From a checkpoint of a small mixture-of-experts model trained on Wikipedia.
Experts: 32 squared ReLU neurons an expert, 8 picks a token, a softmax router.
Training: a variant of Adam for the experts, 11186 steps.
Below are experts of layer 5 (counted from 0) of a mixture-of-experts language model. Rows are named router (the router's row for the expert), up (a neuron's input weights, with its number), down (a neuron's output weights, with its number) and show model dimensions 0-79. Each number is 500 + 25 x the weight over its row's rms, rounded and kept within 0 to 999. Numbers have three digits each.
After each expert's rows: "comes after" lists some tokens at least twice as common just before its tokens as in all text; "comes before" lists some tokens at least twice as common just after its tokens as in all text. This comes from a sample of Wikipedia text that the model never trained on. Tokens count by the router's weight.

# expert 144
router:475486453465499561506516534464514522515460514478540496540544501515523536516487510496486520533502508480455499499488525513478507540511484518513513505505533517505526465510529472437490467481461489479466468534488505490492531502497497528523469502
up0:496528503470493512504488480505438471438537437492518525492483536475516523534531489494494477483500527476503521483502528500493538459546506453529500525514490519486489508516505484482540522475471521496456528436484482480480491468515558480484495531
down0:459450503490462486502505486522516526499478468492488541494480481517521526483478465473458516526527523512486504523514490529500493520505518467476478515523540505546502529503482495504501498495509523478482515468465534411476516495497498460526500519
comes after: " ", "% ", "m ", "0 ", "1 ", "6 "
comes before: " ", "| ", "|", "1", "+", "−"

# expert 67
router:518478514504477561521495507488483504474502494492497466496521498463483498492546491541462479480520486524468512547496523503449485549481487487495486512522538526488517503454528512461487499493501505474513529484460502458493516498504489492503482493
up0:499511518500504508469521482491491474517468483498484562540487503506479498518534462449515480479548531492515467512491499503456512539475482537482490462474527503516556489538515487509481505498538447500518463505524515505453501466484483540513510478
down0:487434516480501574522519538503510508534535493509514509523522499516506547514505469480514506488507506516529500469528499461521484497517489568494492496476465482517468478489540473509478454528514505513489496528531490504516511489485532526536523457
comes after: "| ", "%; ", "•; ", "% ", "1", "R"
comes before: "| ", "|", "(", "- ", "•; ", " "

# expert 196
router:463496507521509458537529492556503524528469504522502510459530469500522511496458531527492506485491482462491478518491494510519527487489469529468494490528546510497501501524536517462476526500534499546510489509477481472536518505461502539507454537
up0:497528521522526501484465519518536471506517503504498520496525501504499509525492506509473505494450527484501485509549480469513494497481516522490502556526519522456529478510464510511523507486492515526497532529467505517480509515538481495497538533
down0:461520537462474518455540519508531515456478478493483487535504504545461487548453530471491513525454557482477500496511506519485468491496507506468524478561498523494495547529476494520523529530485516500530520481498464513508438512487490509484530503
comes after: " ", "| ", "|", "1", "2", "; "
comes before: "\n", "| ", "Family", "Genus", "\n\n", "z "

# expert 255
router:512486508487500517506472536490478513495469520459522514479512526532558509509504485467510491509516537507495463490509494525527489538485508484479491539537479527529468525505495483501473537461523529539522472544506504517518534468521470532506527514
up0:488511509528540502509461523485513495546536535508537500471546472487521474511469553499453537501493521471514501467517487447474457500477503515521515502512517471497519469514494479493494502530509546507517518491496482534462511515529526528461494472
down0:495496517485501522457504475499483488488486499474527457478503474510478504491479541518500511535471473512489538519485449549502505456512483497468448533470519483459472487504472454537493548506479484475483532487479538509441492510521506514483500501
comes after: ". ", ".", "==", "\n\n", " ", "He "
comes before: "was ", "==", "He ", "In ", "is ", "played "

# expert 105
router:470451517474540514453475515578521484542513495459482474494517509517512494510516502479438515535492473498459521516513460453486500496464507481441503481465503488510489506529521540466497469499542520538502494468515503508488494489485511522504489499
up0:480460538495511489530487476497466461547519551492471521482515526521485526459530461523533559529493481537491509525478511489494515515506478494482460524466516490523486500493513570527465481496488536532500484486489482492516482497443492524533485514
down0:499509514484508509523499503506514518513484516520497475465506525498501458454483496469510475548500508498498494500525493502528531535455516504523538517497506494518449524430529517443526516500457511498540506487501493473526510565499481488523518527
comes after: "\n", "\n\n", ".", "==", "===", "|"
comes before: "- ", " ", "==", "===", "In ", "The "

# expert 92
router:555528501562493472524531539512528524477496523491522488524478501516552496550487492516479490485516533510512511481537528478490470504514547464515492533508468510517534504494497510546473471495496469480500477507502522472535497522462501464522539558
up0:510474528486531512527518529512540493499472458493498498542483490489525510501504498494526509516527520491557509546484492545548470484513494538477537525467506505533488520502532471495484540484465468507491500461505503488504483500461521477529483512
down0:476499494475511495505513528515514427529507552462508496525472493521490511491506453472525512468536536494487500516507518534492499534509484524470485474500480526475531522494514462484483470484513490529493478501522473513498499529449467484524513554
comes after: "| ", "(", "0", "- ", "No", "26"
comes before: ".", "°", ",", "0", "5 ", "4 "

# expert 107
router:482528482472517549504470495504533497530479516496522535466487520465489523534477532458474513485546519465487483513477504445474473498495504485504505487522535495523536502539520489463519507525520485484492472511509486514499510504490501520512474488
up0:551492479522496519495484467519467502515455502509511466471533524537535462517484502489489494535529478511467467537509445523481552546500489523505508481493478519459501511461513490481529514478481496463467500495448487532513487498513498512544458520
down0:541512474488528502447463531502479496492489476478457523515491493536511429547494499534494528500508520551495504523457477513471510462481480515507509491462490499458510535494476498501504513475513494427470502481485488493464515492493469496466508468
comes after: "\n", ".", "==", ")", "===", "Born"
comes before: "The ", "In ", "\"", "He ", "- ", "It "

# expert 150
router:534521458465550494520512501514496512463473515479477499525490513500495467536460463532466490518483504521518472488518517509508493516517456447509487531467504523444515543450502486507514478494492517497477558456479470484479514441535482499475497540
up0:523527516491513490547517489489440546473487492499484488480488444476527497492533512486488511491499542480495486516484543500512529482495463518440465527461473531454506496496486477526490546482476467545502483485512482540511523495498497488476464496
down0:446445469494502547485474543473470504520486498479508509524496516556501503504473454446484470523506495500529480495497546495500500496537540502518462498490534475454517524482493464507515483449494492493500480526491529452503535486502499457482527531
comes after: ". ", "The ", "the ", ", ", "when ", "that "
comes before: "is ", "was ", "are ", "were ", "has ", "of "

# expert 225
router:518492468487490535475481463504509488477496494491470488508481490480491549552462501492499487519534476537472474472484518471533465523513490467506533491490468498490521520477486482483530494486553529495474494492501486490503527461527503534475525514
up0:484477488491516537497524472520491509537509530520557515472536530498489550503471485562498454517496520483507495495503504523519508484470523494498535515464502469518537435463492485503456462489475472527502456456493470504514473429545499469488460524
down0:513486495501506540492474543470486534481465513459494551515517534512531507512462489519493489526530500525475509488479494521485450496498517526516480559508535487530477487519486523494506522500505540551456497544522489452514546511479467556469532519
comes after: ", ", ". ", "The ", "that ", "when ", "which "
comes before: "was ", "is ", "had ", "were ", "has ", "he "

# expert 250
router:492487531545521448569533500556500493535553521517464500524491470529480482512496529510498518498522519490496483505515531480451534534456520495488495493516480525472506496510489525503498514538481477493552455467492481467500496521469519474518492491
up0:471499529516504476538480468542497500523465514531482477504473491551522454496464472495495525492524473474458471535501489478539505501487508529470516533490484514512518485545482487485478520550489531474503503476501541473518467489534434563451493512
down0:498513524466550523466451531461489429549517519509536482520511501487482469522507505526526502521448472520520510533475543501509477506489471468526492507457494494466486540500520524449510518526479514469506493505506490552510520485521507485494480498
comes after: "| ", "(", "%; ", "- ", ".", "; "
comes before: ":", ".", ",", ". ", "-", "% "

# expert 240
router:498526466471496473527542518463542508549513473506554490513523520478512543510458546504482475486485532530474481478531497479471544521517518528520509522488493468565507484494528475484517475497455482487521491518499517487499460544482468494505502518
up0:515480508478488469481520501478514496515530540473500522526519538545509512496465493546546499512473503496491526488519566465520519545504516520446507543512477528488546484468513540513490493483497490563505519529508499484485460514493528534525521541
down0:484508483485523474483460454493517506553532447515499493474572503497481522519517526457477523539466529520488510507520499531487543478531550504515461518485476522488498501502490493447577477501517524521496524492477475508483507510513491469507475527
comes after: ",", "| ", "$", ": ", "; ", "1"
comes before: ",", ".", "–", "000 ", "% ", ":"

# expert 72
router:508486499474484488542486524484554509516495498505516520501546483488486495483471499535484518553528487486493488528516533524513543485509464530514517516460504542525497493500540488489521515535470511492471489542541535483485507526469529501488495510
up0:502490493510488497534463500483476481511506522492502483487487476473525501544584480520510494513546479536553479565519506506488531500518450534506525505514484486494500488449520493504450477548476454560490499502450514507506507482484503505485461524
down0:470542491475502538484487518499501574485512547485499518466485551477496506550480486489457498527516531478470455529513496513519490495485480451521531469515478480488495505501468539519504501499468538483498489504471504471487527548494491521477490528
comes after: " ", "|", "0 ", "–", "1", "% "
comes before: "\n", "\n\n", "|", "; ", "0 ", "1 "

# expert 253
router:508510494524517535557494504554512535520520529516521494510533456510521561509478548546451468530460490501501480519529530446490554482504515535485456466534486514514457513509541479449503501516480487529527510487458516469488478513469501468496490511
up0:534515459519508508526531563485531508514475507492496496503487500498503476496501514485524487497493484475479488484458492479469477505508548491475462470512531491415519515478447517533522514476481482545521545473547478498461512505479468482442514526
down0:496460475466475551502507513464507526477495504508496527490524452489499514494466537476512504489507513518455465446502474478531494500476546496536512483513535517526501537470446515492527434480516509495488463514500450492512483525460499503463473523
comes after: ",", "| ", ": ", ".", ":", "to "
comes before: ".", "°", ",", "|", "ing ", "Votes "

# expert 231
router:493499500515511449537488487446461473476459500543521531514512495506538527492498481523479482494528501493479523501497534510497490452544492495494487502500505498518479466490501527483538553529443466514484475490482522515530454524480483463495480525
up0:486502468475499489523541503495536462499487522489520503539522441456487460500510462439537524481484482514543481480506504493524477479464510475486505524492512517490483488462480479543516527515498470486521463456477501456501508491483502539417543506
down0:482489529470470489512492508441500506489489533523536524561500513499515516486496480527502517455502483533512509462465505475484512416517495491497465553459478481473475479494528482470510527502465479501518454492494511498498491508541496526518488474
comes after: ".", "| ", "N ", "+", "Al", "Ph"
comes before: "|", "| ", "% ", "°", "%) ", "o "

# expert 157
router:522554508469489496509465454520504487479504475536516528487523479511486502531475533446529497494503456489476495541493469507518470500523467498522527472452554527495561482495516496490535512511495497498480504535509522531521488494511499522487516511
up0:506480493483473496505531496515548486508494496513486520489492484448490531489523466515514492511518485540518460503534504526542470518506454523474520470545495529462513500498543481511502521478484483509455511470539493517509536522498451522511545471
down0:506494509485499562480508484514546477506474508548502477532498511528543509490479465496524492473501488511487509561487514490503479467446453508547455508514492483542530498488503489482499535534522497488479533524496533507489506521536505551494494474
comes after: ", ", "which ", "he ", "to ", "that ", "who "
comes before: "the ", "he ", "a ", "she ", "it ", "to "

# expert 51
router:530525500514534496467501497488537505466437471481506529531489554465505464508480494500525481537498499497452497511536485495488501514538496497532503486507516506517515544518479454512507497477551527479478479516480506482499486472532498509489530509
up0:526513478484515476517511533514501502518467460491502512504507508503530479508469502492500516489507504481477508524464503528486457528489476482487486463459529498524491510518482500514486470527515524484558490517488505502560573509493505479477493516
down0:473472521515485523486501482486498490518531537508510475495469484516485550482544467526512493520479551489508488461479497512519516484470511533493503483502486458460506475504520493464454521507457496499475490474512500498507475506475487468511525472
comes after: ". ", ", ", "that ", "'", "The ", "A "
comes before: "was ", "of ", "were ", "is ", "had ", "are "

# expert 184
router:499460532479478438520518473553526546514469458510511482494523492492524515479482521478465521482513486474471525508497520479534512464471470488441477487483498533512500517488513500527526531483522517515481477528478484485524467537489479500529508526
up0:486504524492475496471498450487484541497525507482532465511481489476498507495544534485513494454518510529459494515509501502513511485489476527511495502521499468469499494520463532463507514542481503491509485474471489486527494489527498504518507524
down0:502500475496527511509528521487537499523475530559503481471515489526489501488514465489478509511503504473439460473487487524511486504464502517505487533491555414515525502466519485482468497504520530563501513520532507482521512499521536500470473561
comes after: "| ", "- ", " ", "km ", "Apps ", "Team "
comes before: "\n", "| ", "|", "MPC ", "· ", "-"

# expert 131
router:539457517529457433545498504515497555537511489507464504453497501519502487522472502514500513548497529520519517510520535514513514497503464491517480487516459454517463517504518498514478526516494493461544536510507502519480507528495542488520543534
up0:518490485479495493457514467537481504510513450526464512482517525512534477503484538483465503518448485461510517490545451466489505472504479494442489507469498497536493549490496535483553511503468539508500553504486486515501509481489509512530520513
down0:522520491487455505510478516483493500499523477498477524496492477514500550522509504524495508549485509479513528495453495531499514517499494507506513502490489497534518495526530491498511495445488447481501535515542489475523492451517492547490514510
comes after: "| ", "M", "Be", "Mc", "26", "25"
comes before: "| ", ". ", "–", "; ", "an", "en "

# expert 158
router:499498494491536507534534517480509525500497496490551513498492505522493515469500497532508500514493463478507495514487454532526491536487494518507503511470491500499537496540458491481489507516492552464481485566514543465488506480532481553546480506
up0:490494505482466483553430473475524531555460472509517520511455494499533513499501489500516520503506535515491442442508502527564496474465471522529486452516462506491507446522496458464486534483534522503489478509508494511521493528514472503516524552
down0:490568501484493508507487517497486475499478535509490509503507525540478488471463503509458482550473535489490510510443499507525479486526544509461515523516502492503533457479502553554551513496440526479503522568523514483487534495483564455488529511
comes after: ", ", "and ", "well ", "s ", "but ", ") "
comes before: "the ", "a ", "and ", "was ", "other ", "is "